config.toml
n_layer = 8
d_model = 192
n_experts = 16
experts_per_token = 1
d_expert = 288
d_shared_expert = 0
activation = "geglu"
moe_layers = [0, 1, 2, 3, 4, 5, 6, 7]
router_score = "sigmoid"
normalize_top_k = false
routed_scale = 2.0
balance_loss = 0.000495
balance_bias = true
scale_expert_input = true
init_std_router = 0.00948
lr_router = 0.000912
n_head = 2
n_kv_head = 2
head_dim = 96
vocab_size = 8192
norm = "rmsnorm"
norm_place = "pre"
norm_eps = 1e-05
positions = "rope"
rope_base = 10000.0
rope_fraction = 1.0
qk_norm = false
attn_scale = 0.102
tie_embeddings = false
parallel_block = false
init = "trunc"
init_std_qkv = 0.0346
init_std_o = 0.0
init_std_up = 0.0346
init_std_down = 0.0
optimizer = "muon_variant"
lr = 0.0142
lr_mult_qkv = 0.4
lr_mult_down = 1.5
beta1 = 0.95
lr_head = 0.0093
grad_clip = 0.5
warmup_steps = 200
schedule = "wsd"
decay_fraction = 0.632
decay_shape = "cos"
final_lr_fraction = 0.0
batch_tokens = 65536
seq_len = 1024
doc_mask = false
train_tokens = 285100000
steps = 4351
dataset = "wikipedia_en"
Below are experts of layer 2 (counted from 0) of a mixture-of-experts language model. Rows are named router (the router's row for the expert), gate (a neuron's input weights, with its number), up (a neuron's input weights, with its number) and show model dimensions 0-191. Each number is 128 + 24 x the weight over its row's rms, rounded and kept within 0 to 255.
Before each expert's rows: "mostly gets" lists some tokens that are sent to it at least half of the time. This comes from a sample of Wikipedia text that the model never trained on.

# expert 10
mostly gets: " been", " it", " was", " him", " are", " being"
router [131 145 135 127 147 174 132 132 110  99 148 108 133 193 149 128 120 133 106 117 126 116 121 130 107 158  88 136 145 151 118 132 144 107 163 182 169 122  84  74 143 108 172 133 114 154 150 123 118  89 166 127 112  84 163 135 163 127 113 122  91 104 129 110 123 120 136 153 122 147 117 138 166 136 143  90 125 130  91 141 164  84 141 113 102 132 164 101 131 163 144 143 128 168 105 136 117 130 101 146 120 117 142 124 144 146 129 151 129 148 124 121 102 156 112 123 122 158 115 166 184 129 127 141  82 166 150  77 147 133 180  99 122  72 136 151 109 124 161 111 147 110 139 146 117 109 148  99 111 160 109 152 109 146 125 119 108 123  85 148 144 110 134 113 128 108 119 131 129 126 160 161  99 124 112  82 126 139  92 123 115 162 135 116 135 143 197 100 152  92 131  90]
gate2 [ 88 135 105  84 149 132 154 124 132 145 134 115 105 135  93 139 110 117 134 103 130 130 118 142 124 138 148 152  97 158 115 108 134  77 135 174 155 107 150 126 103 111 133 145 103 179 148 142 174 141 125 128 164 112 112 145 143 146 154 133 155  85  89 123 126 112 129 140 134 104 105 118 166 120 106  90 103 142 105 144 135 141 136 134 146 102 106 113  97 115 136 161 140 108 130 142 164 105 119 180 142 122 145 106 117 117 130 157 144  87 143 118 124 172 153 169 129 119  95  94 131  62 165  85 187 134  82 155 109 138 143 125 134 127 127 102 147 121 145 143  85 112 101 153 116 131  90 140 156 135 152  77 160 132 116 120  71 114 121 146 109 104  96 132 148 160 106 143  94 161 172  89 107 131 135 107 106 140 142 126 103 138 150 119 131 130  96  91 148  79 131 101]
up2 [184 136  93 109 147 149  93 155 161 142  88 140 127 122 107 151 146 147 134 150 149 121 120 128 125 123 156 133 139 138 156 151  94 137 152 130  92 127  92 160 128  98 126 145 103 123 123 157 136 111  86 135 108 115 131 108 134 165  80  92 121 135 154 124 167 123 100 128 111 140 115 132 128 137 178 142 123 152 167 111 146 126 129  93 142 153 104 153 137 118 122 127 140 122 124 135 133 120 134 151 156  44 154 105 101 112  76 154 142 122 140 120 129 103 169 119 132 176 119 145  86 134  99 100 150 135 104 144 119  67 149 103 131 137 146 108 102 154 144 107 140 125 151 105 147 140 132 141 143 125 118 121 125 106 128 157  92 139 163 136 125 178 161 125  81  81 103 113 117  76 106 116  93  90 163 167 138 166 105 100 125 113 117 106 166 151 117 131 131 158  86  97]
gate3 [105 127 135 159 146  96 154 130 165  91 103  90 157  91 131 154 153 150 120  88 111 131 151 133 110 163 138 126  89 122 126  86 149 122 150  97 104 105 135 137 121 120 120 110 126  98 123 116 108 119 114  94 108  94 106 115 108 150 130 150  86 127 130  95 148 123 122 132 103 116 133 108 141 118 123  94 100 115 132 145 148 128 148 136 114  95 114 175 120 146 142 106 134  87 109 164  95 135 105 138 145 149 135 119 158 163 151 134 112 141 120 141 165 161 131  99 140 148 132  75 124 119  96 177 133 150 132 126 116 189 143 106 178  93 156 132 174 134 109 150  95 107 124 182  77 130  98 153 162  95 119 182 144 144 134 115 129 139 126 124 140 168 163 143 107 184 141 152 118 162 149 156 108  83 175 110 138 119 115 132 111 149 137 118 109 139 119 134 189 116 138 120]
up3 [121 126 148 141 123 138 103 144 152 121 153 125  83 122 163 110 156 156 121 137 159 100  85 140 121 137 156 113 116 145 166 126 148 104 100 129 101  94 150 138 121 104 154 137 123 175  93 122 104 151 110 107 127 154 140 152 119  88 122 140 206  78 141 118 103 140 143 131 124 152 102 106 119  80 142 150  99 136 140 112  94 132 134 105  82 191  83  99 119 130 124 159 143 139 107 119 133 145 132 120 145 123 121 151 181 118 109 133 116  89 121 137 108 123 115  97  91 163 150 199 108 139 122 114 145 129 112  81 138 171 159  85 157 143 148  90 102 135 123 137 152 137 140 137 124 135 139 104 113 113 102 148 113 145 109 141 150  95 125 104 101 127  98 126 111 129 134 119 128 147 136  80 129 173 161 163 169 109 131  85 138 154 105 132 141 119  91 136 125 126 171 115]
gate4 [ 83 162 129 138 119 142 135 155 180 130 107 125 108 104 125 114 124 129 133  98 150 192 104  97  82 156  96 112 156 113 168 127 124 137 148 115 130 145 122 124 117 111 115 176 155 102 110  88 111 158 141 120  94 131 124 147 103 110 149 146 115 117 144 141 117 150  92 146 115 131  83 118 125 137 162 130 175 127 132 100 133 116  99 103 120  75 147 130 148 138 194 113 136  94 118 158 138 140 144 140 137 119  89 137 141 124 102 140 112 141 149  57 128 110 138 160 130 166 129 134 121 133 125 131 172 153 104 106  94 100 116 149 139 171 141 132 141  96  80 186 129 163 145 138 114 124 115 124 149 144 172  89  89 141  93  86  96 141 142 146 133 139 114 121  97 110 135 111 141 147 108 150 163 146  63 115 116 142 113 136 143 126 138 123 117 128  85 153 111 106 100 125]
up4 [ 93 194 135 119 141 117 166 173 120 117 111  71 126 153 131 126 145 162 143 110 156 126 117 152 133 118 103 106 141 107 153  89 114 148 132 107 149 116 137 148  94 175 111 156 171 159 123 113  89 128 140 110 127 159 136 130 107 113 108 113 124 196 151  97 121 148 120 151 110  81  97 145 133 141 135  90 169 139 148 138 125 132 120 126 135  66  85 115 129 144 147 165 134 127 128 135 159 120 101 130 129 108 133 141 125 136 163 105 105 134 149 123 112 138 118 156 129 152 130 176 127  86  93 106 139 136 143 138 104 145 109 145  93 110 139 135 141 105 119 186 146 141 114 172 117 125 129 149 158 151 134 135 102  97 104 156 101  87 148 132 155 123 142 108  85  69 159  93 149 123 150 132 158 154 118 101  97 129  98  90 181 123 117 143 113 156 130 145 141 120  99 134]
gate5 [127  88 112 151 145 112 132 121 114 142 153 120 117 206 170  89 133 129 114 147 150 189 133 140 119 115 140 139 123 137 113 102 147 133 128 169 144 119  95 161  79 136 147 181 115 154 130 119  99 143  62 104 110 118 104 150 107 106 124 110 117 157 122 145 146 109 149 150 104 128 173 103 140  98 124  96 128 113 116 140 114 108 100  91 109 118 108  93 139 123 113 142 128 127 113 126 115 129 121 143 181 149 170 131 107 137 118 142 128  92 114 166 148 161 126 104 114 147 108 149 115 148 124 169 124  86 119 149 145 133 164 126 132 145 134 134 114 126 132 128 117  82 133 165  99 149 154 139 147 132 128 157  89 167  67 165 139 122 165  55 140 100 142 147 117  98 111 118 106 151 141 146 121 117 103  90 142 128 172  83 114 146 117 139 131 117 140 156  98  99 118 151]
up5 [135 117 137 136 129 119  99 166 132 168 105 111 142 178 127 118 101 111 116 114 131 152 159 153 133 106 138 127 171 121 137 108  99 168 183 110 143 135 148 141 130 110  97 139 157 147 166  97 134 120 139 119 136 125 136 144 139 157  99 132 124 162 167 131  98 137 112 151 135 168 112  96 118 170 132 103 113 115 102 145 107 136 161 100 116  97 131 124 113 162 153  99 147  76 142 150 103 157 134 116 114 133 155  84 146 122 177 100 142 104  96 165  79 109 126 118 124  96 117 139 168 118 111 119 106  90  89 137 141 163 156 160 106 136 109 118  90  99 142 125 122 172 113 134 100 125 141 133 127 115 149 131 144 129 139 141 118 108  84  86 126  82 155 106 112 123  94 144 119 150 108 126  49 107  74 118 123  98 141  75  97 141 101 143 135 148 136 161 117 146 137 104]
gate6 [140 124 112 142 127 115  99 179 149 110 101 127 148 129  95 179 139 162 124  75 178 128  99 160 118 106 136 153 182 160 120 150 116 134 113 112 109 149 154 148  97 123 168 103 139 161  73 168 143  72  93 155 127 137 160 113  98 136 132 126 135 121 139 100 120 145  69  94 135 123 163 146 129 161 136 155 102  95 114 142 101 125 101 116 121  86 131 139 126 118 165  96 150 127 102 103 135 154 157 176 141 117 136 108 147 106  98 131 132 123 142 113 163 101 179 117 122 103 114 145 118 142 145  98 113 170 160  34 140 100 141 119 108 123 121 104 141 144  97 115 140 147 144 143 152 120 167  96 138 125 125 141 140 137 159 138 112 129 105 113 152 135 118 136 123 109 148 148 173 139 162 131 154 108 124 101 106 128 124 121 142 138 121 143 156 124 120 164 140 152 140 118]
up6 [137 137 110 143 126 131 139 113 154  88 158 144 169 123 134 166 138 120 126  88 170 139 116 140  93 116 120 133 158 176  88  97 169 151 114 130 107 146 134 108  99 104 139 116 125 109 110 190 130  95 137 135 111 129 167 126 133 124 111 133 175 118 127  98 142 151 130 139 119 113 110 120 146 112 143 121 126 117 158 182 168 105 115 149 128 131 112 141 124 146 122 157 114 154 104 136 184 143 174 167 107 161 158 116  89 144 117 134 123 138 106 138 121 108 130 126 125 125 105 136  85 130 134 132 117 135 168  51 147 133  93 120 138 112 107 124 167 184 135 140 130 151 155 154 109 128  59 133 135  97 149 149 116 132 130 147 174 120 131 107 113 147  74 175 137 145  82 110 118 144 155 120 140 134 144  88 133 183 104 114 149 157  95 123 104 123 138 133  97 138 105 112]
gate7 [117 132 124 140 112 126 150 174 108  68 135 113 128 148  97 122 134  96  97  84 133 119 119 112 139 143 147 157 161 151  92 143 162 121  98 119 142 140 169 115 115 161 154 112 103 138  79 110 152 134 124 149 150 147 131 130 130 115 164 105 107 152 145 122 120 129 137 106 130 146 138 142 106 103 167 150 101 111 149 136 104 118 104  85  64 157 135 130  64 101 124 122 148 146  92 136 126  99 168 102 162 159  91 143  94 118 160 108 140 139 108 147 105 158 119 115 106 157 161 127 120 113 150  74  87 175 126  95 101 128 149 167 121 127 120 136 112 125 153  59  87 164 170 101 125 151 120  92 143 117 160 133 104 125 145 153 115 140 140 115 100 105 115 104 129 141 140 102 129  99 134 123 112  95 142 112 124 120 112 158 158 158 146 162 151 133  96 130 111  89 117 132]
up7 [114 123 175 125 111 117 116  85 144 144 147 128 113 127 156 131 119 100 152 124 121 166 108 130 166 128 117 109 122 123 125 165 125 141 126 137 108 141 106 136 146 116 166  77 110 100 135 142 137 143 146 131 190  76 101 169  97 124 118 148 151  93 126 116 113 128  98 135 137  83 124  71 120 146 136 136 158 129 124 114 168 160 173 159 153 123 153 127 156 139 172 117  80 126 149 157 101 137  99 126 117  89 150 144  97 115  90  96 118  94 109 133 104 103 134 137 151 100 113 115 136 137 162 119 133 138 138 129 141 130 147  78 136 124 177 157 166 131 108 134 159 124 127 121 120 108 147 150 129 125 108 153  90 137 168 102 164  87 100 117 157 142 130 137 124 143 144 150 137 117 109 125 128 135 110 125 180 100 118 107 139 135 110 128 147 100 144 159 169 226 118 106]
gate8 [134 158 105 163 109 126 143 163 115 132 120 145 110 158 141  94  96 147 167 127 164  96 165 129 116  89 131 121 193 151 135 141 125 192  99 143 108 133 124 135 104 115 156 126 130 136 178 168 122 161  90 135  90 150 131 101 141 122 105  83 136 109 133 115 163 133 128  98 102 106 140 130 147 169 115 120  96 106 162 112 123 100 138 152 125 141  99 120 112 121 121 134  99 144 132 115 139 144 122 143 121 102 107 141 128 155 104 110 159 148 158 100 164 144  69 107 112 121 127 153  91 120 134 149 106 101 140 123 109  92 135 184 154 157 134 116 104 120 131 133 143  96 143 114 156  91  93 136 137 134 168 116  99 127  85 157 139 132 167 100 138 134 120  95 114  96 148 140 131 143 148 180 164 135  89 147 128 134 138  79 150 167 102 131 156 107 138  74 118 140 144 155]
up8 [165 124 172 115  80 112 124 118 145 106 122 116 115  95  86 140 112 138  80  97 185 139 150 135 123 120 156  87  73 159 112  84  99 148 145 125 119 166 104 119 171  91 143  96 142 153 146 166 146  93 108 172 117 154 113 142 116  95 123 146 122 115 164 161  99 145 126 130 130 152 121 118 104 116 105  84 123 141 117 127 144 147 100 140 128 124 152 163 127 111  94 127 150 133 156 114 150 171 145  97  83 103 111 136 147  89 135 104 108 123 134 184 146 148 154 138 137 145  95 112 128 129 102 137 146 145 120  96 108 137 113 126 125  95 138 170 114 149  75 123 153 111 120 124  96 133 110 165 131 133 120 112 159 134 136 127 141 130 123 141 109 112 173 127 105 127 118 147 122 154  64  91 135 125 111 158 122 132 119 143  79 146  86  88 108 159 114 104 135  99 116 104]
gate9 [153 165 129 134 142 150  88 114 111 112 149 139 170 142 176 121 116 154 111 166 125 135 152 164 172 104 142 131 145 139  79  86 151 116 127 146 136 112  86 130 108 127 114 132 144 118 145  84 103 127  63 130 154 133 127 126 118 155  96 141 110  98  75 131 121 154 106 102 117 170 101 161 142  57 120  98 118 141 126 137 163 163 114  70 105 140 124 119 106 121 153 126  99 101  98  90  91 109 130 136 112 127 129 116 101 123 127 109 110 159 122 140 150 133 154  82 147 136  76 113 159  95  97 122 151 111 152 112 154 117 146  96 130 115 119 143 150  88 128  96 186 112 100 109 127 109 146 151 152 145 116 115 120 130 136 148 122 102 160 182 177 114 101 147 122  97 129 100 146 115 105 140 109 107 126 138  98 103 103  89 107 127 119 148 129 139 136 139 132 121 135 143]
up9 [ 70 126 121 148 158 115 151 137 129  90 107 121 106 152 114 103 141 155 146 111 104 119 146 139 106 151 147 124 116  97 153 135 104 131 166 127 122 124 145  92 150 156 125 102 120 118 152 124 172 108 135 164 156 102 127 160 200 117 159  89 131 134 154 122  99 122 102 117 109  99 148 110 109  96 118 134 139 156 147  98 145 106 158 139 131 105 110  83 104 139 136 159  97 134 112 123  82  49 131 134 166 143 100 112  99 146 183 128 136 163  71 141 123 149 145 114 127 180 129 125 123 155 123 138 116  95 131 135  96 151 135 117 151  98 117 118 109 137 126 111 119 148 173 117 129 152 129 183 122 110  97 170 147 163 130 131 153 112 143 186 134 103 117 125 107 119 134 162 125 110 147 106 144 120 175 145 132 106 135 150 143  87 102 125 129 154  98  96 144 151 141 152]
gate10 [136 140  98 163 161 161 107 113 108 134 134 123 111 126 162 131 143 128 146 127 139 121 138 166  94 108 113 102 140  99 126 170 101 136 127 141 131 132  88 123  50 120 132 160  97 140  83 140 149 122 130 180 159 131 110  95 100  91  72 110 128 119 147 108 149 130 164  76 130 106 114 120 150 145 165 129 105 145 141  84 101  83 148 136 119 129 144 107 115 110 158 172  83 131 104 152 110 107 116 121 116 136 174 105 135 150 168 126  87 129 120 114 122  94 143 107 161  93 132 101 172 137 145 131 116 121 128 108 173 151  91 131 135 129 110 172 130 140 146 112 102 140 108 119  97 100 178  95 140 153 145 150 134 190 141 113 150 107 131 114 157 133 116 110 114 163 150  98 148 104 124 119 116 125 106 106 155 125 137 106 102 142 149 142  96 108 134 111 127 176 152 118]
up10 [114 100 152 113  91 156 157 130 116 125 128 135 111 153 106  84 121  76 149 114 114 131 145 129 113 147 149 151 135 104 107 163  93  88 144  68 151 110 171  93 147 132 147  99 126 164 155  62 135 106 148 166 114  95 143  95 132 138 134 138 108 149 122 135 110 125 117 138 133 139 153 148 127 156 119 110 124 144 143 176  98 122  97 101 165  83  98 134 128  94 107 102 110 120 126 115 138 120 103 148 158 139  91 160 108 100 133 124 137 156 127 167 170 116 164 130 161 127 105 115 133 157 138 158 126 152 103  99 159 102 159  74  88 139 104 116 135 125 134  92  99 158 133 135 165 135 147 132 148 143 120 141 125 122 122 149  88 130  92 158 103 107 160 164 137 143 142 158 145 158 139  96 153 140 157 146  81 136 121 168 117 162 117 118 176 127 140 114 165 116 113 141]
gate11 [132 140 148 120 132 149 143 115 102 141 127  87 139 153  80 114 133 117 145 143 128 134 121 108 130 130 153 170 181 148 130 107 121  88 126 103 143 152  90 151  98  99 147  69 145 126  92 124 124 137  93 136 109 132 128 110 123  93  96 120 131 178 156 152 102 148 153 139 125 141 142 175 125  97 105  87 121 153 104 166 133 146  95 153 115  59 186 121 161 125 109 100 116 160 115 109 142 113 100 131  97  97 101 117 146 134 134 130 170 129 144 134 142 130 140 152 124 143 134 140 162 133 158  93 176 128 141 112 131 106 173 147 141 116 161  94 160  99 138 131 118 103 141 161 124  99 160 143 147 157 140 136 140 145 155 156  95 124 107 140 141 121 170 139 128  94 140 120  92 176 154 107 113  97 134 151 122  95 164 105 146 143 153 115 118 150 151 107  67 109 108 151]
up11 [146 151 107  87 165 115 153 202 139 104 132 110 138 115 135 161 130 176 127 140 123 124  86 138 119 120 103 140  84 139 137 149 164 122 153 135 149 142 136 139 162 110 122  93 137 126  80 102 115 115 136 105 117  95 113  99  82 115 163 111 108  99 123 147 135 161 140 121 146 136 127 143  95 124 134 110 100 117 152 137 144  99 101 148  73 144 116 100 129 130 144 113 106  99  70 104 129 156 171 109 126 122 134 110  97 100 132 172 100 135 122 125 153  93  90  77 128 149  90  98 116 145 146 145 117 150 113 105 159 139 114 116 158 159 120  97 101 126 106 148 155  99 126  96 125 138 132 124 180 116 126 142 131 165 159 138 148 125 135 124 133 167 145 124  97 140 101 120 123 134 170 118 108 152 119 100 124 137 158 168 103 166 156 170  95 140 136  70 129  83 112 121]
gate12 [118 119 174 114 107 127 123 111 114 164 142 121 144 122 123 100 149 138 145 133 142 125 136 138 130 133 129 172 139 152 104 144 147 115 145 108 113 119 151 140 135 157 135 155 124 164 156 101 154  79 182 135 152 141 154 125 126 129  78 156 138 106 158 121 157 111 126 114 100 122 119 141 141 126 116 123 141 176 100 138 170 127  90 111 133 116 157  93 142 108 129  81 130 147 101 143 120 134 144 102 117 186 121 136 144 116 134 126 160 113 130 159  79 134 104  94 159  98 118 101 171 114 144  86 117 139 110  72 128 129 177 110 135 145 113 143 144 126  96 109  93 110  80 148 101  79  85 131  69 153 154 126 125 122 121 151  91 129 109 137 117  90  93 128 135 118 110  95 173 117 105 116 183  97 117 136 105 113 117 104 117 176 102 105  83 103 164 154 133 126 127 130]
up12 [146 117 155 135  99 136 121 134 136 115 116 146 136 123 125 157 137 112 156 136 135 108 123 121 145  81 172 195 106 112 139  92 134 152 102 152 160 131 120 102 151 136 155 113 178 153 152 130  86  91 153 128 156 110 132 182 131 131 159 143 121 142 140  92 126 137 119 153 120 128  96 117 174 151 106  95 121 169 139 116 118 135 128 107 131  94 173 129 164 130 125 153  88 160 110 166 144 128 119 114 106 128 168 152 142 145 131 121 140 112 138 140  83 107 140 113 133 140 100 122 105 115 137 100 141 133 132  92 135 113 146 121 134 117  97 117 101 132 119  97  82  79  76 119 138  92  76 144 101 106 157 138 109 151 117 128 106 170 120 129 109  95 151 122 130 125 118 156 101 139  95 119 163 182 118 133 120  85 148  94 147 160 104  86  98 160 103 166 144 162 143 173]
gate13 [146 117 144 139 107 176 153 127 109 141  85  73 109 136 160 142 162 123  96 144 137 170 119  77 111 149 121 137 125 115 120 121 105  81  94 132 136 118  89  73 170 116 110 129 149 155  99 113 123 119 114  57 112  99 121 136 118  92 128 119 111  96 117 122 118  96 159  88 131  91  78 143 116 145 103  98 120 113 124 107 108 109 108 163 101 160 122 132 121 140 145 170 132 138 119  96 133 133  94 112 166 120 110 186 125 152 156 148  96 148 139 141  93 130 126 126  82 102 146 137 149 162 147  70 105 106 123 115 132 136 120 122 141 138 106 109 126  89 171 113 117 126 129 124 101  76 128 101 149 140 137 141  75  94 105 101 143 116 134  97 130 142 121 120 108 126 126 116  84 138 131 114 119 164 138 139 121 144 139 137  98 134 127 106  93 175 106 121 148 109 107  93]
up13 [ 94 122 151 142 146  72 146 132 126 106 154 142 174 109 125  69  96 115 172 124 167 110  89  81 125 122 132 121 137 136 104 151 205 134 144 134  93 154 161 146 161 129 137 125 126 119 134 119 178 118 171 142 136 136 104 147  85 159 161 136 102 113 106 127 121 150  85 125 120 112 125  89 149 116 178 145 114 149 133 179 149 107 141  96 166 139 102 152 172 124 115 139 140 129 109 146 159 116 135  84 111 152 129 123 141 147 122 115 134 150 170 124 124 157 128  81 159 133 119 137 112  94 158 165 157 118 112 117 112 160 142 154 104 120 138 154 122 160 142  97 137 147  99 116 178 157 155 157 112 165 128 134 167 156 155 129 122 136 125 153 147 133 158 152 115 133 112 151 126 141 111 115  97 113 108 129 102 122 143 145 116 103 159 134 151  98 138 151  86 147 154 135]
gate14 [156 174 147 142 178 144 112  97 127 121  96 151 138 124 126 105 137 144 102 113 123 126 146 145 154 125 121 107 159 109 138 159 187 139 126 115  86 149 128 109 113 117 132 137 111 116  81 158 158 130  98  77 130 135 132 126 149 105 140 157 109 169 143  84 109 141 136 126 132 142 122 131 153  73  92 109 101 165 133 141  99 122 134 175  95 124 127 169 135 157 112 118 122 142 122 136 144 164 132 101 126  94  94 152 103 114 209 129  94 164 158 127 140 127 145  73 129 152 112 123 167  91 152 159 128 113  93  93 124 127 123 135  83 113 174 119 107 137 104 153 122 145  94 176 126 144 129 119 108 129  98 124 111 110 110 156 165 135 128 129 133 135 142 134 129 134 134 136 116 132 163 123 142 135 150  89 119 146 114 152 139  72  96 111 188 145 152 127 118 157 128  96]
up14 [156  75  73 145  90 140 131 122 136 120 119 117 123 148 140 147 154 113 137 136 118 158  99 123 133  97 113 118  75 129  90  96 137  93 157 108 140 136 118 160 107  97 131 131 121 138 150  92  92 109 119 131 137 140 121 162 109 159 102 104 105 120 100 145 123 151 183  72 139 123 155  74 138 159 150 124 127 150 145 178 144 111 147 126 131 167 122 110 150  94 105 145 143  87 109 141 127 102 110 162  78 169 150 167 113 170 124 124 129 140 131 147 166 131 161 113 128 127 103  89 118 166 121 111 126 112 156 127 128 107 144 128 170 122  96 143 142 164 160 142 102 126 135 132 140 144 175 139 140  62  98 132 118 130 126 141 148 155 158  85 140 103 135 123 121 134  80 136 102 135 109 149 104 115 136 106 136 163 155  96 134 131 145 143  93 102 131  93 105 130 118 172]
gate15 [122 150 110 141 126 104 170 131 138 104 107 119 111 102 155 126  92 119 130 122 135 150 161 101 122 132 148 108 153 125 159 155 146 129 171 163 176 117 107 107  87 109 101 117 113 132 145 109  68 115 113 105 186 138 140 171  98 154 107 146 116 109  70 118 119 147 136 157 138 121 141 134 159 128 144 152 159 120 101 143  91 137 131 149 120 164 150 139 147 120 120 151 129 162 144 147  99 141  57 144  95 112 146 157 134 136 141 134 127 139 130 145  97 131 109  87 130 156 167  89 171 139 147 133 106 142 133 127 146  84 133 112 121 118 135 123 156 143 151  60 137 108 125 116 109 136  82 138 102 155 133 109 145 129 108 145 140 108 113 164 121 106 106 112 130 113 131 120 125 168 111 127 156 100 134 136 180 140 138 126 173 115  66 128 138 113  86 127 117  73 156  90]
up15 [162 119  97  92 101 106 165  93 116 138 136 103 136 126 145 116 103 129 135 121 108 129 179 105 141  88 103  91 128 132 148 138 140 119 118 157 120 106  84 141 111 104 149 154 141  87 117 139 114 141 129 169 161 127 137 151 109 134  97 114 136 146 110 102 106 123 144  91 117 125 146 179 114 136 107 154 134 132 157 111 115  81 103 153 120 149 144 136 116 118 116 107 151 114 159 138  73 129 129 163  76  88 116 175 128 165 136 145 142 110 126 115 124 125 103 131 149 131 135 100 106  69  99 182 129 119 123  79 161  93 127 152 119 105 125 140 134 130 128 106 115  97 103  81  75 131 130  78 140 158 112 132 146 140 125 124 148 147 148 140 130 127 135 106 118 133 162 128 137 159 138 188 163 127 141  69 138 113 139 162 150 132 104 144 148 110 129  72 132  76 101 111]
gate16 [156 130 146 111 150 126 189  80 125 135 125 126  99 116 162 114 104 154  59 123 117 141 139 128 151 114 102 124 116 105 132 156 144 118 156 150 103  97 127 154 112 123 161 164 143 122 114 108 128  79 121 142 111 125 176  87 125 105 142 137 118 121 138 173 146 165 148 126 121 132 123 145 139 123 123 118 141 135 146  67 118 174 158 122 130 119 132 132 135 119 129 112  95 170 148 137 166  91 116 145 146 130 112 181 131 160  80 129 166 147 143 102 145 122 128 150 163 139 142 135 169 134 134 132 122 116 153 142  96 135 121  91 151 126 102 100 153 105 146 153 158 137 113 158 131 115 134 139 113 125 111 137 112 122 121 162  93  94 130 140 122  83 124 118 103 108  77 137 140 124  92 107 142 113 184 158 154 189 123  96 149  78 122 174 129 140 152 131 152 187 142 114]
up16 [139 112 112 152 114 141 120 132  98  95 138 146 113 164 149 123 131  98 182 140 141  98  97 105 122 140 146 109 115 107 131  89 136 146 167  93 101 118 128  89 153 143 146 128 118 137 132 116 132 130 117 135 141 101 111 148 114 149 131 166 118 114 113 121 125 105 171 157 115 104 112 117 138 130 135  77 127 100 138 142 113  87 176 122 104  98  90 152 126 133 110 157 131 149 124 125 127 131 123 105 141 126  75 127  93  96 150 128  85 113 134 138 130 106 139  99 146 145 126 150 107  57 107 108 116 162 158 138 129 110 133  96  95 167 145 151 115 128 125 138 149 118 161 107 155 112 134 129 117 111 146 116 144 113 111 121 105 143 125 133 151 139 115 160 164 144 103 117 122 120 159 187 106 181 121 186 114  85 153 210 142 188 172 138 142 146  85 138 100  96 119 147]
gate17 [156 148 152 157 161 159 146 138  97 140 124 123 126  93 127 140 160 124 111 119 168 116  84 100 117 117 123 119 161 147 100 166 112 118 124 118 119  80 120 142 135 123 119 136 112 117 149 175 115 141 115 154 131  71 156 156  99 122 124 144 109 138 145 110 148 137  99  93  92 117 138 166 120 117 137 151  79 115 159 124 163 170 112 123 101 145 131 126  97 100 106 148 121 191 146 133  78 138 162 154 103 119 162 126 122 141 125 115 152 129 141 185 154 155 179 123 160 173 124 163 132 129 126 120 150 149  91 124 125 141 103 175 151 144 128 112 123 112 150 132 152 147 120 139 130 122 146 145 116 123 141 116 167 106  94 104 108  63 150 103 114 129 133 138 170 139 136 172  95 116 148  98 125 112 129  57 108 169  92 136 123 105 132 145 125 144 126 118 179 133 136 120]
up17 [142  97 131 143  82 103 107 153 158 132 139 121 122 147 117 124 167 134  83 126 159 149  86 111 141 106 139 150 198 162 135 126 161 128 151 104 136 128 149 145  95 153 130 129 112 147 118 150  73 135 157 158 162  96 123 128 151 110 159 101 106 121 155 120 125 137 160 127 172 108 100 123 149 135 132 151 104 184 129 133 162 197  92 139 126 145 145 112 129 138  88 147 125 124 131 167 120 111 152 151  99 135 134 130 130 118 104  93 125 102 166 126 127 153 149 102 115 142 161 121  97 147 132  96 157  86 138  92 151 122 148 113  75 114 156 105 122 112 113  80 132 161 117 133 137 129 121  87 114 148 110 109  98 141 153 171 153 146 107 109 132 118 148 161 128 143  77 127  87 164  81 119 111 111 106 130 124 117 141 132 104 151 120 152 164 166 107 126 151 124 114 165]
gate18 [124 158 152 147 122 142 148 184 105 106 116 117 133 127 175 111 104  58 101 139 136 110 158  90 150 150 172 125 132 128  80 117 110 129 102 138 161 113 129 144 148 140 142 130  98 135 152 134 144 118  94 132 134 124 140 111  85 124 169 141 133 141 114 144 125 161 102 130 135 143 133 107 130 146 126 151 148 124 119  99 161 104 175  93 132 177 104 133 132 164 115  82 126 176 124 104 132 105 138 149 141 134 158  98 135 114 167 174 120 125 121 149 112 102 132 159 169 118 137 114 119 128 125 143  91 119 155 127 154 121 141  77 115 101 114 158 137 164 116  98 137 121 159 133 107 126 118  75 118 146 182 107 134 142 122 106 113 165  77 166  82 125 159 115 108 129  79 158 137 122 107 102 141 106 120 155 110 121 101 116 131 118 141 122  69  88 131 138 126 111 102  79]
up18 [ 82 184 112 130 111 135  65 149 148 114 160 160 145 123 124 110 142 130  94  85 138 152 103 126 159 124 119 130 104 110 157  95 105 127 150 124 156 108 146 132 124 115 134 159 107 147 111 110 127 133 114 150 141 127 132 110 150 154  87 141 134 171 135 122 110 113 140 146 121 121 151 167 128 140 123  96 118 111 120  53 158  73 156 131 103 123 127 136 116 109 114  99 108 170 107 101 139 123 131  81 134 173 101  89  76 141 117 135 166 109 101 146  67 141 131 124 114 106 155 102 122  92  87 154 100 150 136 159 109 123  92 118 128 151 147 108  81 122 125 151 139 133 148 148 174 121 154 143 139 111 148 111 116 134 107 125 136 124 102 162 111  99 154 129 102 116 176 149 117  90 103 119 112 115 126  96 157 158 147  82 137 159  98 120 105 101 105 121  96 117 133 117]